{
  "n_layer": 11,
  "moe_layers": [0, 1, 2, 3, 4, 5, 6, 7, 8, 9, 10],
  "routed_scale": 1.0,
  "shared_expert_gate": true,
  "norm": "rmsnorm",
  "optimizer": "adamw",
  "lr": 0.00315
}
Below are experts of layer 5 (counted from 0) of a mixture-of-experts language model. Rows are named router (the router's row for the expert) and show model dimensions 0-223. Each number is 128 + 32 x the weight over its row's rms, rounded and kept within 0 to 255.
After each expert's rows: a language model's description of what the expert responds to. This comes from a sample of Wikipedia text that the model never trained on.

# expert 16
router [187  97  90  98 182 124 144 115 158  99 172 147  36  77  72 132 113 138 160 133  91  85 119 138 151 141 157 144 102  87 190  94 163  64 134 153 136 157 153 102 145 103 115 125 131 138  71 148 142 110 151  69 116 138 161 131 113 153 120 132 155 121 143 138 115 125 143  78  85 157 162 103 127 150 137 117 111 160 188 164 125  79 179  89 125  99 115 139  87 147 149 105 186  54 112 141  66 146 170  88 182  75  42 120 110  99 131  74 147 168  95 202  96 162 109 128  96 110 161 161 129 190 113 170 127 112 125 134 134  88 105 127 140 124 149 152 167  77 158  89  56 154  89  89 172 146 164 111 151 128 133 194 112 144  89 102 107 128 148 191 159  83 117  85 140 118 155  95 118 130 102 125 150 173 158 108 122 109 197 110 100 148  87  62 131 139 149 163 129 183 145 122  88 165 142 121 122 117 153 147 163 122 161 149 137 152 146 122 131 122 116 152 113 120 175 129 100  75  98 126 118 173 166  81]
Colons and label words in infobox and taxobox fields, such as Born:, Plays:, Order:, Kingdom:, Weight class:, plus line breaks.

# expert 23
router [103 104 176  98 106 119 107 127 115 115  89 148  62 126 137 187 160  94 179 123 149 155 141 119 167  99  91 133 146 118  84 150 143 177 116 128 176 122 150 117 137 168 115 116 109 139 181 144 156 126 150  92 100 133 109 111 115  97 135 143 116 193 140 190 162 124 103 137  87 127 198  86  89 173  65  98 113  76  99 186 152 142  99 124 154 120 113  78 130 143 145 131  81 117  92 168  81 121 169 148  82 149 137 111 134 146 140 153  73 144 107 122  97 161 158 123 198 125 163  93 136 145 166 177 141 131  91 107  76 117 145  83 116 105  89 126 122  98 146 179 170 129 135 100 178 161 108  57 202  69 121 100 118 169 120 104 127 197 130 124 176 123  74 163  49 118 147 171 159 172 139 158 185  97 121 115  96  84 164  54 148 157 125 134 163 103 141 135 126 182 163 154 118  90 119  96 170 111 139 168 150 176 150  94 117 122 146 118 185 158 124 123 127 119 172 161 123 155 134 129 166  85 207 127]
Romance particles like de, la, del, di, der, and middle pieces of French-style or long words, e.g. Conseil, Conservatoire.

# expert 22
router [150 127 136 125 121 246 153 153  73 129 102 117  94 138 173 100 133  94  82 122 129  90 234  88 146  87 144 165 143 124 131 187 146 145 134 147 126 116 144  98 174 159  55 128 149 173 146 152 153 124 152 122 117 101 149 140 124  20 118 173 144  50 148 134 129 170 111 108 145 126 140 200  94  54 102 173 118 202  96 108  94 118 116 124  97 104  92 130 104 129  98 108 141  87 136 121 109 141  89 140 100 117 148 167 139  75 145 129 156 171 141 113 101 136 139 106  93  72 140  94 167 136 163 133 134 151 105 132  93 150 104 187 116 162  82 164 147 129 137 166 153 135 176 166 123 128 144 150 118 111  90  56 114 109 139 148 102 113  93 143 138 127 109 145  92 104 144  77 153 105  64  75  91 145 106 167 155 129 113 144 119 106 194  71 106 172 135 113 150 104 117 186 169 135 123 117 174 143 146  86 152  97 151 107 143 138 132 141  93 137 105 128 138  98  78 146 149  89 130  88 181  77 178 136]
Word-internal pieces of technical or Latin-derived words, mostly scientific and chemical, such as c-is-platin, mes-oph-ilic, elev-ations.

# expert 1
router [ 78 107 197 118 143 152 162 126  95 126 104 130 155  87 147 157 111 104 147 128  94 169 176 156  95 138 103 108 158 161 121  90 156 141 165 132 114 106 104 149 151 162 111 119 147 126 121 180 127 136  75 158 126 177  95 160  76 128 127 146 122 151  67  65 184  83 144 156 203 151 181 139 102  94 144 127  73 127 120 165 109 160 121  57  96 158 161  99  89 173  84 156 127 129 167 126 167 148 190 104 155 165 186 140 120 152 119 149 174 145 128 111 153  86 116 122 124 137  96 159  80 126 139 122 137  95 105 186  99 121 139 181 128 126  88 122  75  65 110 105 125  91 158  97 149  53 106 165 122  83 115 135  92 172 171  79 137 117 167  73 164 121 115 127 149 168  78 172 107 166 100  99  75 132  86 122  82 117  97 132  93 120 103 146 146  81 117 120  88  97 170  84  96 166 128 155 151 161  34  82  95 123 104  86 110  99  78 129  96 100  71 173 129 146 145 150 160 153 161 122 142 110  87 132]
Slashes, backslashes, carets, dollar signs and plus signs in URLs and LaTeX math, such as https:/ or www.mass.gov/, plus table pipes.

# expert 17
router [121 117 129 138 125  84  89  92 112 118  82 164 167 135 100 126 138 113 117 120 172 131 116  78  63 135  64 156 188 133  92  63 168 174 166 153 148 102 108 139 170 149 150  86 156 160  86 171  64 129  83 157 140 146 114 120  93 155 157 112 150 174 121 122 135  98 160 172  99  91 115 182 113 103 149 125 128 171 135  99 122 204  80 122 159 133 125  79  85 138 214 143 119 132 171  89 141 134 105  96 148 169 160 130 144 217 184 160 197 152 124 133 178 100 167  95  92 177 137 109 145 130  59  84 159 118 179 200  88 148 106 123 129 134 103 133 126 131 144 160 181 101 105 122 137 129  97 108 104 148 141  83 110 172 173 103 143 160 138 105 133 145 131  92 108 110 120 129  99 155 137 132  94 121  91 107 110 143  82 116 127 135 146 127 111 119 112 124 112  90 162 117 164 153 149 147 116  88 139 140 183  98 175 118 169 141 119 200 150 162 100 195 179 155 184 105 181 132  84  66 137 152 108  80]
Conjunctions joining list items or clauses, mostly "and", also or, but, nor, &, slashes, and "than".

# expert 9
router [132 171 114 119 153  95 127 124 127 137  84 128 184 141 143 105  98 166 117 180 146 154 104 125 146 137 184 193 120 176 161 110 156  65 205 130  89 167  55 150 134  69 132 161 118 170 162 117 130  92 150 129 172 173 124 167 114 133 170 115 135 105 129 107  67 113 112 145 193 119 133 125 156  90 132 106 140 117 134 157 130  97 125  93 141 103 149 162 100 107 148 170 192 123 161 167 111 108  89 130 125 150 143 174  83  49 119  76 155 168 129 156 173 109  93 134  90  86 144 116 109 149 129 135 134  88 168 146 184  99  70 138 142 129  75  97 101 155 162 102 171  74 152 147  59 110 102  68 147 134 160 106 135 155 116  96 140  94  96 101  92 151 117  90 103  98  77  91 164 129 149 135 207 124 116 141 142  99  57 142 111 117 107 116  88  73 137 140 153  84  96 103 123 130  93  98 175 105  86 149  85 121  96 106 131  96 137 182 104 166 102 107  78 126 195  99 174 154 102 125 181  87 112  96]
Single capital letters starting a name after a comma, pipe or "by" in cast lists, credits and tables, e.g. L-eland, H-ölderlin.

# expert 24
router [ 96 161  79 171  97  99 131 131 167 112 149  84 143 114 134 147 116  94 147 181 190 159 153 133  56 113 138  75  97  89 114 161 104  95 108  64 162  60 106 109 150 107 114  95 105 100 127  52 142 130 167  92 165  97 155 112 110 155 129  97 143 165 146 126 130 144 161 139  55  52  91 119 164 133 103 116 128 121  59 105  91 135 145 162 104 176 183 110 129 139  94 113 110  81 108  83 161 150 108 150 173 148 111 137 135 104  81  80 184 150 224 171 156 103 119 137 144 146  70 165 152 179 106 149 165 146 122 144 126 138 157 113 129 107 155 104 142  90 148 129  73 144 130 106 155 115 110 125  83 142 118 105 147 100 134 181 173  89 102 114 124 164  96 132 140 113 122 128 125 115 166 136 132 172 151  88 166 109 179 126 133 172 153 179 180 147 109  76 169  82 114 115 123 160 147  65 161 137 136 161 152 129 153 159 122 130  55  99  86  78 114 129 101 104  48 104 131  79 103 173 176 143 118 103]
Middle syllables of Slavic, Central Asian and other non-English surnames in squads and lists, e.g. Osp-an-ov, Kop-ern-ika, Kovace-v-ich.

# expert 4
router [114 127 132 147  85 159  89 170  88 112 205 162  85  97  89 118 161 147 107 128  99 205 151 141 110 147 130 105 102  90  82 132 110  72 132 207 133 108 211  78 120 171 124 108 104 114  91 136 134 145 125 112 101 112  70 183 156 127 100 134 141 131 116 146 136 154  69 143  95 167  97 123 157 147 177 107 127 168 130 102 127 130  99 147 148 142 108 141 153  60 197 149  96 148 144 103 156 141 165 117 200 127 107 177 138 130  56 127  97 102 114  99 150 140 126 170  74  83  99 114  73 145 102  39 122 172  87  97 147  88 106 125 129 101 118  98  94 118 118 115 135 118 142 141  54 138 120 156 130 170 129 196 141 181 129 168  98 104 167 150  81 117 177  87 112 161 157 146 119  91 127 107 113 158 173 108 119 111  86 179 147 149 161 118 142 137  72 141  95 154 123 106 147 135  58 150  87 107 127 160  88 146  67 116 160 113 128 181 139 144 143 105 139  76 163 164 157 147 125 113  61 116 128 173]
Accented vowel pieces inside French, Spanish and Hungarian names and words, like gén-é-ral or P-á-ez, plus articles and "as" after "known".

# expert 12
router [129 139 161 132 132 159 109 183  52  75 145 143 104 140  93 117 151 101 176 165 165  74  78 160 138  81 143  98 101 182 164 117 178 144 135 154  92 115 105  95 172 151 162 122 118 157 135  98  78 149 158 149 186  84 112  88 148 118 114 140 145 146  75 143 139  79 161  48 100  98 104 131 163 138  55 144 113 141 116  69 140 160  94 178  81  77  79 124 124 132 150  84  83 153 128 217 147 121  97 121 136 126  79 121 145  96 121 156 113 110 123 123  73 144  85  96 167 121  53 123 154 130 159  75 109 163  85  95 134 100 136 141  99 165  96 127  55 127 122 115 151  84 122 140 112 102 140 175 102 117 146 143 155 126  81 104 148  87 136 165 131 100 112 105 177 144  93 142 157 107 136 141 119 129  64 119  96 150 128 170 103 128 128 128 113 122  85 142 148 114 107 196 135 105 101 122 145 122 119 139  96 153 131 110 134 127 181 127 131 146  95  98 197 192 198  75 107 105 169  91 201  97 103 174]
General adjectives after articles or possessives, such as new, small, large, local, public, important, sudden, including adjective endings like Subsequ-ent.

# expert 3
router [132  77 121  48 153 121 144 126 142 109 181 151 136  94  77  77 106 182 132  81 166  84 159 132  70 146 103 172 110 139 131 162  92 177  88  80 107 112 136 163  82 103 135 123 114 135 182 106 128 141  16  87 143 117 136 148 131 127 114 140 177 206 124 123 127  73 144  94 132 131  89  70 110 119 110 123  95 136 119 122 121  68 148 134  88 131 150 118 114 153 105 138 137 158 174 110 147 104 124 141 123 112 101 173 138  89 150 163  79 134 136  95 133 184  86  73 119 109 161 147 169 113 108  86  60 158 106 159 140 124 138 141 145 140  90 181 158 177  64 157 122 110 137 124 141 121 116 111 100 143 110 119 171 125 115 129 178  96 125 173 164 158 209 184  85 134 145 123 133 168  88  21 124  94 128 153  97 142 102 105 169 138 112 115  98 131 155 170 124  49  73 167  93  77 156 142 109 178 129 149 107 114 179 116 103 168 110 119 175 121 126  85 116 114 121 144 102  84 135 123 134 126 175 135]
Short syllable pieces inside ordinary English words and short name words, such as sp-ray-ing, del-ight-ed, j-oy, Fort, Tom, Rock.

# expert 29
router [122 122 116 172 107 171 152 164 116 160 108 120 129  55 118 144 140  90 172 153 166  91 128 127 142 108 181 154 107 188 129 138  93  94  74  79 162 165 104 139 111 142 147  89 157 176 125  98 195 137  91 105  93 182 162 164 129 134 139  92 152 105  76 195 100 141  87 136 155 118 163 104 154 153 104 164 130  82  99  94 175  75 153 123 111 134  85 127 163 106  69 155 125 151 118 175 141 124  73 142  58 114 144 123  73 144 144  80 122 139 137 148 131  83 144 128 168 143 135 153 102 119 155 150 177 179 167  30 137  84 142 136 142 110 135 190 115 135 108  77  80 123 120 117 127 163 140 131 167 143 117 146 110 111 135 130 134 148 114 107 121 141 134 161 148 210  99 123 143 126 111 114 192 102 106  99 142 101 150 112  89 102 137 128 128 120 170 155 109  86 117 102 157 177 203 122  76 150  42 179 103 128 176 119 103 135 150 114 115 119 150  95 133 111  63  61 143 184 154 162  63 140 147 177]
Word-initial capitalized nouns and directions in infobox and heading text, like North, West, Time zone, entry, Battle.

# expert 20
router [115 160  94 208 140 151 136 133 105 152 122  85 162 141 126  99 160 106 111 143 161 175 113 154 184 158 147 116 131 129 126 155 144 111 158 166 102 166  93 175 128 155  87 110 185  58 177 111  80 112  97 143 113 126 156 152  80 108 114 151 122 132 163 168 127 157 136  78 175 129 121 124 150 128 153 163 159  75 119 167 112  76 174  81 153 119 131 152 105 123 124 123 117 158 175 118 158 110 144 186 116  78 111  97  66 101 132 136  83  59  96 174 151 121 154 185  67 200 183 150 138  83 118 130 109 135 177  58 150 123 138 135  99 183 174 143 127 147 121 147 109 163 133 158 135 123 145 119 177 117 101  93  90  97 119 130 126 185  82  95 150  96  78  98 143  87 134 191  74 144  81 124  73 109 140 158 105 165  72 120 116 109 165 114 137 111 139 188 141 213 108  84 156 124 125 129  89 134 148 104  88 115 176 110 115 108 130  81 160 149 181  66 120  92 159 145 130  76 142 156 111 129  90 158]
Short consonant pieces in Arabic, Asian and other foreign names (Amr, Ubayd), and the ″E/″W marks ending coordinates.

# expert 7
router [133  87 160 102 111 139  85 100 116 199 129  49 134 133 180  68  94 156 161 165  99 161 126 143 109 177  99  61 156 126 157 102  92  95 138  95 134 158  93 154 143 154 161 187  83 142 132  91 160 136 115 155 156 105 163 112 128 120 124 100  86 145 161 173 142 112  78 167 146 182 155 172 141 110 115 164 155  71 125 137  71 210 110  90 111 167 140 110 146  98 161 139 128 182 154 130 196 105 127 142 164 144 165  90 114 145 114 136 182 179 167 135 159 200 154  45  99 155  66 185 119  94 120 106 166 145 147 164 133 161 148 140 143 131 167 152 127 142 121 194 149 138 173 122 138 148  98 170 131 129 110 124  65 177 125 109 103 134 106  85 127 138 128 125 101  97 105 110 130 152 125 123 141 121 110 128 117 152 129  60 148 168 178 188  97 131 152 164  73 148 163 123 168 114 128 173 123 127 111 153 125 142  65 118 107 153  84 145 125 128  38  94 165  79 163 126 123 164 118 143 127 177 112 113]
Determiners and possessives after a preposition, mostly "the", also their, his, your, as in "in the heart"; also cricket table cells.

# expert 19
router [137 130 152  80  86 121 168 171 107 133 115  79 157 102 162 117  72 190 116  94 156 129 147  95  96 139  84 123 116 183 143 141 162 132 106 145  60 187 182 135  83 135 135 154 137 113 161 121 100 169 116 156 129 105 101 201 117 178 137  61  76 117 135 128 148 126 155 163 120 176 192 108 168 126 186 149 134 126 129 103 117 170  63  68 204 111 138 170 133 130  88 159 130  74  76 112 137 116 110  73  95 154 175 144 103 125 123 168 109 134 121 173 145 109  84  76 157  97 133 172  79 154 117 161 125 134  99 146 103 120 126 112 166  75 120 121  79 151 112 127 201 157  93 106  77 163  97 102 127 100 118 149  82 115 119 141 144 152 152  96  72 140 105 106 108 170  89 174 150  74 141 171 122  79 123 118 115 156 142 114 101 134 147  78 123 168  98  92 100  91 137 160 142  72 164 160 108 142 108 105 142  46 164  95 108 134 143 145 147 112  82 106  99  93 136 115  66 161  71 104 129 109 164 109]
Line-initial hyphen bullets, table pipes and = heading marks at the start of list items, plus Born:, Died:, Genus: labels.

# expert 27
router [137 172  79  79 193  69 143 182  85 113 126 108  82  75 112 109 183 104 177 127 178 131 169 196 129  98  91  64 146 164  87  76 143 145  69 146 147 173  92 147 142  83 171 145 138 134 125 128  71 144  49 148 172 149 128  74 112 165  98 157 121 100  80 138 158 118 124 117 205 146 160 122 127 162 106  69 124 100 122 122 188 151 102 144 109 145 141 167 168 151 138 142 127 116  71 101 102  91 161 123 104 122 160 153 153  95  94  99 144 100 104 106 137 146 122 149 138 180 104 127 195 129 114 111 185 141 148  74 156 128 197 118 177 122 134 170 125 100  78 132 111 138 104 121 149 143 153 166 147  93 167 125 127 174 133 130 119 137 187  68 144 114  96 165  78 138 134 140 162 123 140 131 129 151 152 145 154  56 131 151 118 130 106 102 126  64 113  92 133 153  89 150 105 129 109 104  63 111  76 118 117 149  97 172 126 108 128 153 118 114 119 111 161 232 141 111 126  89 170 105 122 140  94 153]
Words inside proper names of universities, states, courts and organizations, such as State, University, District, Arts, California, after "the" or "New".

# expert 18
router [ 92  89 179  77 107 142 128 111 138 131  90  85 100 105 144 124  87 101  54 144  79 123  84 128 106 213 144  88 172 125 122 121 118 126 156 107  92 114 142 203  84 105 123 194 132 114 140 101 136 171 104 132  97 158  86 119  74 127 111 161 107 105 190 101 131 141 111 159 144 148 109 121 108 124 123 126 132 105 153 144  54 206  54 129 124 148 152 155 122 127 106 175 127 158 131 130 207 118 130 101 121 124 208 147 106  92 111 152 150 118 143 118 131 157 108 113 110 153 117 190  72 146 151 104 126 111 135 115 155 181  70 106 143 136 100 157 129 125 186 190 198 157 109 102 118 124 121 162 126  72 137 121 134 196 109 112 106 194 147 150  96 113  84 134 127 113 107 106 105 113 165 181 126 138 106 140 110 134  85 106 105 155 139 157 102 114 140 115  75 106 203  72 189 107 142 166 151  90 138 161 102 146 127 147 131 117  76 124  89 120  94  89 135 132 166 130 134 149  89 150  63 191  55 161]
Prepositions and modals like as, on, would, if, usually in running prose, plus abbreviations and units such as LLC, FL, rpm.

# expert 11
router [125 110 130 138  93 109 109 146 145 110  91 116 151 138 133 153 104  91 114 109  99 138  89  77 159 142 159 162 179 157 164 175 112 103 138  95 113 112  82 103 128 108  99 154  98 128 148 101 140  98  95 132 163 150 131 144 137 162 132 160 108 161  66 120 169 191 148 124 122  58 144 165 150 125 145 132 125 139 130 129  91 145 109 107 111 101 180 189 158 105 156 135 167 184 156 203 139  78 173 133 111 153 106 163 157 165  98 202 123 173 123  92 101 115 132 146 177 151 173 129 139 164 132  99  95 119  85  57 143 152 139  80 174 135 139 113 175 108 106  93 166 106  98 132  93  69 146  80 122 145  97 127 111 192 150  21 146 154 181 117 155 128 103 138 151 110 165 149 139 181 137 111 112 187 171 210 146 135 132 155  98 139 145 122 145 154 103 173 108 150 126 174 106 112 143 161 198 129 115 169 145  81 165  85 124 182 149 177 113 157 103 160 164 118 165  99 153 161 126 159  26 117  99 103]
First pieces of words after subjects or "to", often prefixes like ex-, under-, inter-, pro-, plus "et" in "et al.".